python train.py --moe_layers=[1, 2, 3, 4, 5, 6, 7, 8] --router_score="sigmoid" --extras=["capped logits"] --learning_rate=0.00425 --warmup_steps=200
Below are experts of layer 6 (counted from 0) of a mixture-of-experts language model. Rows are named router (the router's row for the expert), up (a neuron's input weights, with its number), down (a neuron's output weights, with its number) and show model dimensions 0-191. Each number is 500 + 50 x the weight over its row's rms, rounded and kept within 0 to 999. Numbers have three digits each.
Before each expert's rows: "comes before" lists some tokens at least twice as common just after its tokens as in all text; "gets" lists some tokens that make up at least twice as much of what it gets as of all text. This comes from a sample of Wikipedia text that the model never trained on. Tokens count by the router's weight.

# expert 2
comes before: " of", "s", ",", ".", " in", " and"
gets: "s", "er", "al", "ing", "et", "ation"
router:579470498536484513577496541491447520557451475540482529532592447547520519510485524482494428620547413399437561506526431421542527477511605441501413413527459482496537538536522561516491624432516525500521568467512501515451470561538486466368486503545513517520487485517482668403574533454529488504495445473483468499460463463370479521431494486511495429547476553455472530404567526477526564471474511486434511517499524504470427569522531524569526535461496442431478509543423446539482579397554443481597529414445524355498532485463505537514545427535528464487435521471553511445461597575510501463
up4:545378425482475503513472457449503511499395502428449497534552469483498504531473461516487478477506540343524450500571518412544566552595521524435477525560550570504459493519458505511553565560509501542547449496475447577478396423388496520482461452478552452435550486467548576455543525450514456482495533500505550465527501384452517447436433557552496550500570574498618492514515512480573555479484564525571522550594434447491493440474450512475515416532592500514514386576497537443530410428410465500489467484550411533522521381530503506454519491449597438463504496448415538488552549506444443482
down4:461483629475498512552498571461474501569536437530510520426575480506530390537504497530576532543480601508499456489483446563517458541525580478580512463488427505610517516466446524452484476441420479334509536470487498591447599502604560531489547514395453511609471526549548602454449589556505487574419539543448499532488464484476493490523526513527557584521511562509562517467537441443525515547465474580454554557485533495521478520462503564484535479519537579597411501480484544523488477429519522548549535482426491542583402545397502547501444437477534533489509444585547444524421499445492524435
up5:592458453562536515525481475539590463555476548525444489536430401424515514398541476593415522543480470540408530535611422536487489449499481462366429511368466401485493538539520520477515542478497575559520410435498420574408459455442488565494458465447479518532556471519503459505528539450546410437450467496517524505511538517484439636521506545475541563469494545497536576402475511524473569405494545515476436401461446451507493482609566539570443555549531551476537487537516481555476510508561481532472510517499520399537504400532498518492476501495494428457513539486481420442512563436484451436
down5:474466483471446406437511466573469490514544445533499543580498517530447449539561597504500498529513509421501492469481478385524551595472507483516520479467471481546574504588449426462500523579608499511504512554421516546506559517472474394449516468547463367451491518475610528531533526501475460486462474503528500498441558449553459349510556515463488547505519470504446442556553496588477450597571494485492481436532526520588424391549474410546571426453434563553488536512469558591476477579401480537487585443519468587468457490516459532552517410555502456485518416541491528380491448537475508548
up6:491501437483418478420484493533508450598524486555519555455509483590643469519502472453506431581432421427471491497563476556468604490448498386442456484561501416484450529553487550424490534581507536513477601463528545592506482551596480545565567453492467596492459507549426590470515477456560490432427449467588461491499470517441488497446486487491503462437501556515453490488554441448503497505406562446478513485472511538591489649520394479499512513486545502613437515523424452509505523409493602488497506557486532479538463571490551481500541494524502451511455527475467586550558556572506508599
down6:512528551531537433487514365493542584520515464499515476525474514474369498500532551592425496542494502462547451490502441511471509542507517460532467466576509525438549565524517559614467510447509571482522587584433583540463507447494425472437530519483460400486517531518427422554474514537535477520628525518504482505592536531570558415476565531477575501604548570482591461467533537442516487411526438459451462548399507582564461460500539466514542421561520482395516436498567493472516507563555411511568410502589477468457521398481468508522545506588473563512536562474576508499604525522467487489
up7:496577593457511517504441471510432528501449410477475443562585438590502452527475499408581456477414511476525496487497475407490541515467530419523489468603543479469491526430488511485502562582468483456512448528510446470407512472523590500495456546482600506498487537405501595548493507462513451443440446539527483476447479470459487546541553512466568604556511524413555491529589533463538424523473541469554477539443464547504469545489574516418537448553465587500574535483485466429529453652494456534468652609473496488516446365569484513436460505503467525545492539533461556536619532505505523542
down7:577523445449577621404521442535473444394457432430505430524528505532511485488509548592417539577499394444461398546524468420594556422589483507605442471497553561541457432427517417501548448463504514547381498455518465555499527464441499528522474442514503482517532489539480527495566514491435492570516445516524551451408511510530504482491417359490491437558488436564481495542470520596531558521490545502487550456541504501508442479464460496473552439614481458551512478543517465476469448392532489415495523586475488565552472438500579506490567493384498533466449503467499536503506472471493483411
up8:450514502485479489471456517441615473558438513573460393535477439497441485457566544480501477432524491593513543527569485422504530516478609490381554484359518466499483499551417513489501542477548540545499583474433500500530523465530520543481484415448434514462460408508465498489568478499431435478469492566478426516504610484437550496481473519529433438509499593510568493504437539480524545486502540506566473497499508486511494571540584487418560552462448498421455438525546487483548438486478546502536572409479420331593541438368566499511426514517506564510508561533486442509540542458417479402
down8:486480553420523463537472530551504401523565536467522485434393459461502491449468486441459497511587453519414477526490511511457546458528498502482473530560459386510510549490480521473500460420470533501529472485529638560581527485569520510527450431512514509449491539472547630474457544427442470424541568517500458518534598379533548551461475444425500487416451462607477460490530430480426490483473469479610427493541527539494537492412444530401444482507500586487491489506545481452502564434453521442462423502486524616478492567540567422503602591521570562511583557535501570473503473513501511630
up9:633470499551468417526480554428602535564456429487373480524433401435455472529480519466435439479543486529463451537587402408528541466482488537467511398464488550512546444472415613521510529471459453430530463540452486475565451455653537487424439491515489569486411461447574523539550483493436475505518434557430487543554497494544449447474510536441553413526517542544498569557482517445478424480434496502566544511533422483486513531535478485541498510420497516468484593515571482516525473452445399387459483475490527392534477443486493572523416428522486445488449484525482500574535532502528471493
down9:493540469466424566512566536413525490481493540527528487482571559548424510485484428516515484444526528495512516422419479520443485543507534552508572462542452403477435599546429524558488364585497499438561447485529574519514487529360512593474437469448540521502537519483467473469423542538515456446522520484511513463521458475584520471567438555495367503595511564441436578542601490528460458525476491470459519384572501565580559568531519449513522506495385554557574516526569465380479590468519458427541481515470379484508485423482576458507504513479519479582464500525528516452517550506457462453
up10:481532562530485489525475479514468587482585484500552531463521523520469432540587449517407422649409575494540427518438431485494430486556514526438543443600460450517496608471484508511460545517573505465556491505470509463406500529558505521505529522555527573509420585515460544496538460530620477462603463484447527491515458432563599455561463521595566486392507470566500523472382460563497518466384490502465506485464556482475491469507518501503584573464465355461544473509515541515489552499441559428493502480455484483536529426478513446507515396480489531589467436460519550484486527468445582593
down10:501548474460478573569431448585461517469509478480564390413462558502538527572560427357463430443423517501532452528488564500556554554486432501594484527373562377533595561440435495456445554533488514549462560546511499442539500495490476513489511496600487590445539516522501469470459562469489525461477463517516501468600519459436431429533526489633373465464550538498517596503485543431536541452507528445559529441474472499469513543427480517520425475496545554513403510536471461486481577542447438527471495405488428431498553612464498483555424499439455522527463482555472504523492544509509528500
up11:444520517555513573490550467448512532504556551496531445481455437568509529498523461525470531474479481434514560406553431481451544462480509467506454509463539559479494576477579528515632514381544529448437453501491552502504422388506471491467520470512539521465477494502485536538454528541458588411515577552507446464505497408562430428510522470563494446458484511465478429529488555473505582476456477406610533429514508391563582530516478440462520578483390468529600381508469462524564501468514496632608538488420455503455447494517566538543497622468499556469460432498482448414447452537431485439
down11:544456449405417560438481512409499452475532568532623580469478440481490448555548521521515466465644483430532512534446614420456409454534508500607492510576479369510442440543458461564469479549478493558463536474443446424532532611526502583478480589513427480465515503506509472513500504486424466497518500489462404550507516528536510556501540535523485530536518433552365511525531679552467501494475482483432471452436476487425502538478457508557454498486558523457500507525482509456481437528501582419469419538509417506555464488463454551508486474462582534562534493485481409480523575476545543455
up12:439529546461444485556350508483569446544461531379548531480495527523451571672495465549470474553508474412568456514437552409475498532552476507533564506438548434491584530487458636515508471445559530634451514436522483544492394479436507477490442454478620475488521503503540531495473548487443544409495496488493477521464409487483430509507464493458518544455548538492596485497530477472563464484437503438493420508518542540507403569443490422484531506463498452514501487521504492460462532479474467406535504501458540475538497484438520541504403508548547479475564409447583530564564587607457422488
down12:476544476467540505424536375494519525493507482499480496450464416460478436449536423541465452390453549480479561475553457428482594439454489583557436454458526609481447506518511394479582491493468483566546522573520459510472417525417520581533521579525511498542427558580557554477566521485431375520548543461537499429531470577519521448501413543533463483512550394467510464523442444613573548457447545485437508473548519472432500508527456497537481520466477437535441498527538529473453505407478495553443643561381482508465527552405434526519515496514468486549506483465566476497453520479380485513
up13:477496460414456485547486514459446525588504532479477516594539433445457513536439424490534514480563387574510515427470488453487504475486538428473449492509458414494467474527504524466494506472561568535505526475623480559434429511475589559524513554482460523563560435514463563509508468485584507588463523533490558508477465579406523569450466539442459490518618499530466406382486474564426536510513499508493409531416500501502489553573519423512503480437488480568536370472445489500517536470506417530595517354504491557484568446473593478423510521488552524546482370460528457499488555466391464427
down13:486461571562527543519487422497506560475446534615524415443528487490479452420646568501582439485460447512585462520501520480473602490399499577552551480513525539457532504438467553456523567485435539595534509552485374472584509507552476486444510331492563477396502488561517502531478561386550556518555489523502489490532564590579540470497473448491546507502470506543505486515465487439525485464504503614516521446558576532524574503461501601477534466556499544425511466506507476527458391543531519468497432579430454418516475489559440496503465504573502541464541538552528560550456413480572508531
up14:478487519440440483493427446465457576462481381446494527536507452518428441491532501407559441529537539402465454554467468465545485552487463485427487395501447448581530459484538546572484510524464507522489575500449474500503504499598478549539462424481476489566532530510421479496540494423529491461500468446508507594445465493491528543443517382531631517524527476505527492447486445490524497411422500516540530515509498408440524430563573473502523464426579397486481502497526470496476550611469531484533514474493489523475659471535482443510411450531436533638564591480476472513489623594389543536
down14:457546431507525477560584480558551439541499539510558475503443485450422424524435497446494517443489405645500515514496606590516457429480544534544554426497475518528498481531485441436649561434597470563467622433479572463569525413503465516576458506462493445526426501495569463478501451452493447545505454603514504446462581516507488518478490454516488506451441436492456534464573615557412511571519519435414432529513482533481413532482511462482516554455476489454520437442518509497443516479453473456529494482418407504545601544437441476464519505484476490503541516505537621399456561543508489534

# expert 22
comes before: " the", " a", "ed", "ment", " his", " of"
gets: " of", " for", " by", " in", " to", " with"
router:579507501582497522555501473532356458533483453471481512464499528574595563473414487395464497588492470366495599532511476462524551442537598469483492377527504539461539495525506513496518569479524480563501599437511450502442548528507550445399433497530486469531471421457478586433502537447524475500545489504497429497457481453410437497489488518432526426546454542454490535452532591497467566503452485528486573529500517458414464506563524487601505520516489473418501513501471447537525493394579400500540557484480525376463513457478513608500525465559461448508514473484520454493411614567481522378
up4:512407475501595487444574451550526461556511460471489482554500559473440494505441594510456469508503580422487463519493487519538580555503471475478583461417503537579535595491430529524501459418556452496512434425644527472538465556455561493517492511514547512540492503514428560401373590478557527548379445610409470509558525459464521552541448505518508432424552465527468416482384461469470533452479460475562582473625533478474491401501500490519464465480533483549572440525492488570516498489475562503440520499489525496447534540500471509565538479488541498453553575391447436505497595598514526503
down4:493582469440535480538521455448508474508448518496535487478519525437552527545543514488488471454548506562507545387487559476578443468405493554451481529436560381453488513580494493515527527467489527552531483440529419452430444491466547476573536583501565609528484433494558487505577461492471493526507423412424397494445421466454524552514500514498522500543546490420507518486539555466520497598520458655446482511446502430533530510530496547484493592486540530524536537495486663442437514362491523555402521514524470521489448514487505535504521531501488466547355604459530527432538443451530473368
up5:585443475484535439503477510494492509564533403515546460478548494418528477513485487477544536576528506563572495445517532650547519461500519458529499484462552513463472544494457490464453508580509463589488481385481533451563461545527540485558549444477566519538630557496478516464496463468561496433469551615379486586516378565513527467518523554574472446565518402605515457402526474462431494447449569466537571546462491525518457462551487478566484379553492552530474432484425465493538485503433442384483610482539474395540498524578492436492473462490462550501544551571431535468503528533522461495
down5:488447511379564478451501430488506500492392467471542520538540479589561510504474429506485509480495512551474464475479563555446514445451451493455524554556520441477483470484439463487449471526486497610538480447510401405495544571420384458411518331554472516599515432522531406551486495617542525568532455472527461482526471483467473541531521454516498465502481524579541546530534582425494408473496496576486541502440522507492534520489443531532522518540507466550403487396454574502399505466573516656507486569493508500494440488533508502489525500462542464436536469534564482482592471587602494608
up6:471453511566515504553597479561533546530528459484474635523505540518466446425466464498498397492450467451515589514394480524479455534485528455544481437556523544511436461542575451506494487525406444536464521452454421557516431487481521513509471459447432510508544518466490499417511491475525558471573504402469474522564362563530496574508527385461434429459442546501420563465455580462489596456555575583522537444578479496466384521485496457472429478498485587509483512469485506645474524493484479468526501416566471433584540529505494535508389505574527438479387425491471558472507505476477569546
down6:547467518478437507492493547555459516586496514494477525404509536526502514533529455514534539537439556575529487434552471508532457512447414494468532503481487446449544557544508477528487576491478592578464501400606601503435437498511428580458497525494595565545371526425581478426499533555478499593438446558423423428428525492435490461588445607561483499472542522440458508491525643449478443524472462431541492494501525542541538452497553488611580565582477564433515492520507519525523510448507467540565514516419501470399400514499516464471593573490486581569508551568539465509496487457513471558
up7:499448557491457501449523522475610456499486476524537493407387411597532485433465476481469570429417530562501436439536551493484392510627516450461495497438490490449513560398507490468537573494503451547433585516425504576462494515475549451393536404576469432492461419423473556425373526499536510479506474509405526463516465473489480532511563486456506472548570493456578527527540536508433551475384524557515489533472471433514539560495484443464367528467531523450504472567491518515570476422540459485562533400559522428505530461520534451558496454473485565544464494481491478404501605521500538473
down7:518511500472492444560443482440394405502536493549575506485601475497573418479434526461523497529532513430505480447463520495477593511437543552536522518627530422523551469520555550467559447451484475501545481413566467449507519490559480451528540490544544631498499468519532551454512450408427528527457521439501422433540593513584422471451482449585598477577489569539524479483436533472536458538526600428469486463489481530426468476510519564561569524471516628464495529515537552559464516472467585494551552519519433548546497480497467457480416401529481427466478446589484458477381431440583554508
up8:404477517521458505470557470487540470416520468524467522571515431505518527459413495452536456547483452511507581550446507429549463442503556483485534430462469571463449569509550570581473512564503458552554536491506412470500501465535521605474542527481531466638475502492547488553379535477554510514453519539475458410508607485495520544606403518449473395470534461462491543516468524488484444462512524585525514591489410444453511568452472522495498476482537488601554478566438456579495549506451423535570448443480463552575574496552513411614511609480534506484558510458487508469457572601486373451
down8:475488449463558576509523567498481529512427527529482509495617497492517510480463486526468516481581537447607493429488455553480561512507472522481460583495486454637574555537552457457463410529409560480504476456474515541445410502547531374440478417522437555458577503584471546566546494504488467480558532453473557536482391460551487552389455588460499559548580526494478490471432458432477498508546573452385516402548557552478438513535406526504474459597438465435465430510575558496504453425444484550547552501495470434520498505434493539467525482600495497399442492573518441521511435468494451472
up9:501451443492503469553512541515515558495513465516483549491469504397521517516509470462502593498436406453547476470365591460523488479531538377521521440527497549434423519527601531475536532440548506429503438456426485457452461434512529546549484515490392449544441397522597460469510438385516548556511509580507544573526448536564460561571436550463519493521478484566465424616513496490538441504451523480537516543586569468438463483540493448498533480440515452492395463564463500516601539446537554410527475423524475540533503537588419502496495390441523548550403527554534523570483531473480552425
down9:499503503481441595428462526598513554464471576512409509452396580514530506546509579526477432584488629507479501611549415470499544527486555547508477445383586498467587543539488505502467543476541482568549503467466527488477528580521497498569577488525548513443543596460509553478513584515586461459490582427511504533523560519453548543511520490492538504531512484543484395448452492566473567508576570553422573558504534440574537516498537512530485454510463530465514533480516496475558510569470390490463489591512480516523441412524553547599479607531467473453505568353495503555609523474551473479
up10:548524556526524468410511470559642568393335511552427502525510452544586460597483513469409582527491545470530601540529568435490514474544510489538514488448552583492499530485455541472543569564617377614501511427475555478461533513549429475515385542451497478487474490514494488451512576448475494457520481556485523554500540539470494338424460438484452529581401518523503459470501523471524550534487459482596494469496537520425517473517503522500450496446553512507502493441466480473561459582562439450446504488491501458487555466487527564539387494527501515479435495482414513463534532471463406481
down10:467553420487509480504426478473470443547560571561536417532465539458475531479565459511549496531483501499420567451500428529565425456502547473455487439487481515438438513496456475552455444490432646521395481606458505477545447570547565531530596475551522472395535448498450540494499398460569586575500524475583507560458528467544521625579454479508479465543623486531567487500501430487527528434503567400480465562471516429501532426443563406491591485529467447482591469542567506502497548451505541512503495563533522515488552521520485405503584454547559474414561455393500462518496478538538536494
up11:471513427486533610414560454501597575563430492527492433452516540487498554548429560459517525461504541463419561521456547523513490485557442419537487420458513509414474578517447453432509505489449534519590569480476540535521420483448543453555457426566487490477506516470561456528543491428466501357496474493556530443470591564505455585494413559453406454430508534542580474512586497525579562474444486499568519546538440484524516497579509503481551524507462512443445481528452603530489508500546511475467515496390537526523448457485542503462424433472475570436465355509546394504471520473410442590
down11:540392431478577547455464482512571546503532393524588560501574532498560513422514460476427536493424576483473421486399511520564376448470564450449395526549466415466508452435500492517527604490551485503536492502481516498485454515422438554384473485482498507442500456541400400451488540539502527485507452488519580595564499469468454427545601535549510446474477497488487493480485594473481591584449539494500486490455605505416560475559549479530540476536532551501488595516465502415542514547483529545553462430434529557418537535499509496444585543472600441500493500452549479509456497428545566469
up12:500505524550451507505422447519534451494422563527472530361470495416615456459503564520477524446468453473543453494547506545454489487541513499583447499506519423495485581452474517485523408495486575416481435559511502470491454545514542584571539403518437553455489493556567548551500486501520496552495534583481535538444578525538412576471370517482573426472577579531548511554505569447420542503513547540506540388516501442504581553539486547429559544521510479514477517494503563628483561471508506441576556489555535394438445507468466371421547499455445518443508508590511511503435445469573533458
down12:544499477534588473510590465393484424553491470535500579535536476493501550432440506556470521589572516452504549466422487409502432510519572536451488503488531502513519535483513441477429428586501564480541499532523464489473458472470531493522471508512498460569527472483495587476438498363481519486531597514452434533614477461484390524503421378431578564530560512448494512463450452537488677503419577520482571476524478487514524445479513545451533509480514492445564415542525477564576395573438525581417514484487496476488543533532563555564470452552491487554420499467408452436451553488491503405
up13:502441548438450505444443499430524505443587423576544579382480554503496414457431412485489549474566566492530551590533528483448444665480474562483463561406429550491466544423461498478476499506446479489485442549456495455497522533519519500549567384578504376568489549526504544482536561442464490398479466471498499480453476449471507465529454410601558543531438567536515528477522498468479564485571473446539492493500558479425435408508529499504493539515399523490521513580583475487440490431462508440551471412494528535506501531510492430565585506569542508514452412410550515520446476527578446491
down13:498520583512509418493518453525515471585489483495505416582562440585427513507580482574575599446527441496524499425515536453547413570530576545497451509562462488455571468475592549486539594464538464469545439560498506655505537450455517451472518405485598511489546505494477495489444464464514509563462592536570532534448520548548492377452630546487429476488459439555540571504525476519432506513528441473516573426502481514468440416481448553523545428605525433528589529484502501581436460509557509474472480490420462550432450597482510509497503401494506522493441511472484503448390525492498503486
up14:584520472524498435522510482540510445478491424538451513474480400493565402520455537569490548555496483469536536506442584403489576490463525466549587485540508431527551588512508490447502502448454540512472466480540469519481475445519558580537560579493504546507440474462530476439455542508521470505393525469501471546465517556535407481541480607505438368507629535483511485550501484446443481495379500491516559608511559458389460515499593480515461453576559476562487479509513452480537564525420417610600452421463505434548431483504470437464479489526489464448514536622487467516437558564514624515
down14:490468393463456454506477571551507509473513548444492557511420580510470567507509439492443509490490531551480581510554567465518472527578512439451352488409542507393446460519520373567476549440478531601555571559438581497547545552479539496520500533517508407558474612487554570536566407491470477571538508361598499516497547514444587536502481424472456565462479543554502487555454458471477499426444574482535464440510542505602466482472512494595509530443515567460567483473446520489486466466487451421475523491460533467464565565577512446484505584493462582519489514449509515487494384563517508530

# expert 11
comes before: ",", ".", " of", " and", " in", " ("
gets: "s", "ment", "es", "ation", "ers", "y"
router:561473494563469532539521549558454501585483505543472527509573490519583534485488562479487464618486409399458477485536407545537574493538496461495407417486430625441539515531577529519477534436468535521513623523495541500435526547508481523396467478534493504523507465509431700426605549453471487456573442500502455442501480439402418515490483466489484472559487565479534491457545521476513529468425500480467495511516473470492467584521531513547508557521543428458456532505424423515513506433518436481589537455432565423525487496468487518535553465620511440492470507453540510524449604587538407447
up4:450436489448470598515527485564569399498527548526483450541526511574592453462467543471451563633569528592524479396519423481475516523541504512407555584501454469457471475585447458640409521489570497508463500535452566408550445552448494524594472520532529559482476463495448493437499509535431521497514486467529433515429466547493520493476518591451420504549488447527584534437375415473498568481512426476451510538558501510517481489517460500525487548500530520496577469418474501467596546557492502479502511542543572545542444544551441485472506490536459464495546627519495452519476456551619418598
down4:401499471600376400561475488400486593488540482527549525513526367423533508476436488423506528501490427561500459575448519487430540505548521484508465526548479523553483421551565544532468466533439511560509519538547476611513466405536535553521577530409485548476469488483497570490403497509473488427387517519567520604485495497557428518478574534530553577454555535504541509459465430435460489427510513543441513475395514515556552550432411548443463484487540358482450436477490426551493513446550478508525496441413490434621487482492578499503523489556493506477504535423523518439538486519459474489
up5:505561361483544459561527531497477471515452549458490429579547451437429453463425533493484480446482426456546429466507567561548610463501420580488431584550492438538514510457580533536564577517584485427463466565504484562415467535481507524500471479477516454494528450449451542564520477513617546451521525485420458487565465453548458549483423467533566553514507549458495481503481430522519569498511545491474550614546451509400553527618513365503436496592489623550490546444516469436537546507477483497495532493563520586488390467524507497420511506465558489453588495445579469494468497499472422494
down5:497490577473611498516428362520402445456627532490550500405432461527486501488473433483498532559470586481537533492512458445490565538481541353555522487498611421497458547504447517490508468517447507562449492519450543493458456426400593550493506546516511492495525483516472549507524576538394535538447462505453515562455462491499455477496527507476620518530606530466497412422524496469468535591557470471586469533543572473506428516434486477486560507507472539574529533556471451553451420497534567447482483527427403540446543474487500498577520565565483507425655491526558534505521471462464537461
up6:511443515435545450516527442424518490538457607498491543615544534380596375502508447593507496425455476531411479459508542558473505479534516444525421486460488549499557462473535474498460487521526541524501505525529530406480600447553527505488468484539507543538439598531404446522374431561491565456536542512507554579564515478519470455458466534549506460551527584482583485551446442475476614514587523581478575528586523609446496468564426496482487467461535479445531476527387441473547523513468497511467482519491523536496582509512501474539565497442478521508410542588561504487474567479437417609
down6:560528462539540516558450505512423397507441454504492551437510568526500517493533509452580602552554460570497539455469417463592552516503549510490501494534414463527557492576533431569490509535475486478452592542478522475499513392560417525531580486487426485545435494470458515450507500438424453475535469465541464479459590520467496524478452442557531454540412568527496523421534488563503376448471480478460479493544532474484428476523534385491490430538577468514334531577540352462470439581469501624531522526543510422479501502482470491485467438449426475506512485485435437500454544473394462422
up7:587520445519416527480559451450527519454551596574530389450488435529526502517494476567522546540554484488515566535392495396530446397467477428454456478559441546507498514500449506403581442412539465527518439617442464548476499471455526463514456467511495506514438447471409533491493447437427480573522405588510464485487519456559457531507438443578543450519455571440469560458493478501475432466541543514460449525485510445496503554569551520509489514469509452453557483419536493486530542451581492530531331471456452336475505434492445516542550472583597517418478465495554546476479506532512458508
down7:496542551551515529494541523519494456582501500432520575515452538544522480448510535565515522414506462506480406530543482573436554541566497335500470593481535477560518485528515492513426533508541446518395572512620563446519481455535421546492519526425392443410552412501486463522438488482512555390556542458506460552498512479502626547400527487406574512458508552499479447557529472514535564546430402436447451505456463505540610352492424503529488456498500443522466520567495524443460503544499439414526563538475548501561478527606492503560451554543471492502452522495500491527545496504578547536
up8:502545494494496470489456453524517494564498471604469397513584511496619540468522564548514465504504492469524525540499419551534457461516472429521536541552520420425578419554624515617479456460513509542545476510420551418516422530422469469435440519555520505490538479521493538433539498499434519535502520585479517515455542457371499458455509439503541416471406482514598490507451420466605546454511468468619425544539536421440547444462488491484473571508458556458504475557554468445546529605474482438432477500465470434487552494483469434621513445424543535477486596437523423590508486488545519538
down8:567605559490563521553499442472528473563489536423525577457536487514496561460533489467553517455385507507569522481499473533536447517449504503514463502398529584484511530529475517417497513472593555559509484516497371507432557454521447520490541547518519534524532525465455500497425522469526504400424483492576606461370609539653560483443523465479583549566489498484548494553555534633523431609507515431550470482465506517545414468484533557460446527533488567527481534526479600557536533506591477471495481450488524390536534504433515579450502494601538507485488456467491541445482532586475417544
up9:481406535511426535420423535502422492564580538494584484595512543461427414414427433507460538470451423529470539519578488531480491546539551468477419508501418515503473483520431610448505468503478551480452502411543452486473594458407362640517467480496494484546573531511468609447483599455459481517508445514478524468517507416543471479558477473487610547476530497480470532446603549548451554474560566466479471520446469452478418505486445495558497556495547474459598537512525540591526465504478491498458422483466449514439534459386504586504511558510458460583494514478524500508482544422513451428
down9:472462333469478448458483469500535382557415494422472485475588531468470564484540463458477557413569495518552484486467495411523511446476520534428516486460446456496560429549489466414462521517545573481544368545581480609482415469527544530541513479593471516541477611502559548510526391385454495416500438426540533479526580481449546519572450574493479483556428512530561511484504541556553498530450422476478502434499521490540516478475423448596494501496487522456530472430496485542443494402436532490406506518570465489485605536489576540453563496548490502498530450521464498485506525523619476555
up10:515497402555479546464521433538519560414499508485522423516539555467516486599431462493501467458501554500548514546582532480429502493462566447372518518500439456452474584511430447524463482441439481444459499470531547555515560545407515521589491469500550565565536494539384533579474441396495394480501542584443485515506559522618485504503517405480543492539464509429578511453553491535530476510503464487519457509537583522525525389516564499613500537514579452451447423489524498540525441466618577488562490516547468373506454496456466559605491421445559437535484517495483424467502481486599512519
down10:469492448512481484565433445455453551593442403444458551528474449494508563484472411499492509415380583495446519601443409489459506537517418525505456466535503448476542451561469474503575538567556503535490505571515493444464520495588522506430443415476433318521495410566482592475474501505518458417505520422539551524440517430408497461504538442517481486445581486512425529430483385535388564513511504551504530530514477454456481596446500549387583470541532570507487573497505544482503559513478494503486471511464519489536530505519456547440567493496477592496496409544460596471509535437453481494
up11:508429494520475606489418467472508487488556503549502554521484474471575513443579474524432506529510459563525485511460510447551419546508553543462430509463444459578524483560521530593486539523456406543480518487511373502533582456572577461424459487440472592558565474559548531399450475484553469488503434506492399580440482442510518423498499475460485388478455514512360547548456416522489441468541560533496535484469468502504441505461436470535457464496459405421568557419400460454382524526399516505486441479447521470497498359504389457534512539583540449534513478514560504535519471544523484487
down11:517503538531513536465612458445544625473548457449512546517503492494479545530521539456483524508488429536478474493510573395523467538596493490535525448551552476499495512519547523481431556577569415426532448593481563426568485379483514509627439493509441469484447579434470488500645507540449410474530513399450531443489465457462548508484504477479465475554406509597486517532528484510533523580539443454481423449529424502493563508556480518521555480457403487523421491525479457488406444495488423475461488492398427515559454471541565458464489522491586499493501517561547343511379498552516488513
up12:524385523525504556532426528443549480505482514533476538487536557561524520447471417520571564458532435469599461557492457534498508381528516455407549492585450475422509585463503442437505421462529512426535482535545580558413457504488419504504541377488505465421575520391501519566553513464479532518491462548539534601400449511541457472536522514532562493513447493439474585474472432510448500534490457433522462437469530474521525557539525472526533476502517437490465432450453471363561468447497524582419484601541527461476516484529536494594459600553513459480513507542595495520564477556431468632
down12:457458513569458532466495441533483523517495529468584370481499503494424375542528478603524472459530519507524509484474502488429571477586541564508496518482422386521519491433503492487501611434510498549466451387483437451625632437512491522499466511525498551496476482530523480575423498507516496532522482516476508502546524543487539502482562490530473512447490475445445468494434549455550545491404491544453504609484528510538485405463502509575574510383472593574588490595405528492489465466505527472514493414469514503527406589560526466416460459585400541452456521459520518474547581488575543387
up13:563478538476462566595410445553447502404594495530484528546510419483524489512453650539521470418455579428545628502443511485435515528512493488462558467443526548493462451480400478489457533479515490564482495547486605501499377512417605473530539358518488499540472535558382424482509499514563499471428524520535487473469503485455526588451430496479443476536524475497543505585496425398487588525479480506471534515477497516525562487517447505500558517452544412498504469523561467508478426472507495353512557495444493396530572484571513451494487535520530486454451554436540499500472452616509454558
down13:457466501520497392521478518531533433518397480507404567471449538596507523484515476405383405544502491588568458497499532495439556459483447524524539455430509498504521530496508505545519494458517454460495491510458514553526530484481519483522506529464539514490446551471628465469484513455464451508519510512549484468503488428373430334488446557408529547506522458562505550440429574523564494419442544503437359491550545412436441506452600433549493435500436477438597434520484506458517516504502553529472416426543506489512534561422470453411573541404563506445525464473563433479504577471453498476
up14:519438512451408505604477482456607482480470541417514395476529519582502489415502594526563443570476506509475501515585488540450530539465509465476523501407426515496465436451528496548560484402535581541465511485450559541493393513502507500409446489399476526429516559387501494469509462483381435518482412487542523478500402493479496465550534415478546589492441544510518519455435505441580555437508567447543520474477509496396453420536477539508500469534458447512491582513487619510511574493495495492511513496595522525479562531471521491569353522557467553490500518536488488407447463608569518442
down14:471551456492483533411562532501511463501578479544511556625494454465486481451511522534478496520487467483487462584408491393612502475553490446467474495513577446490465447601439458469491474603491505456529483449549522472490536516553527475591547585443483556544470492547564544511485562448496511494555445430492568594544494436507573480425466473507452485598552447580488477552507533539518512587480463555454524556548511479543529459459548445392483576577506517468429515464603430550617509498414500477529396525435432370570557456525403471477571543503472445536502473549567495534574573449469480512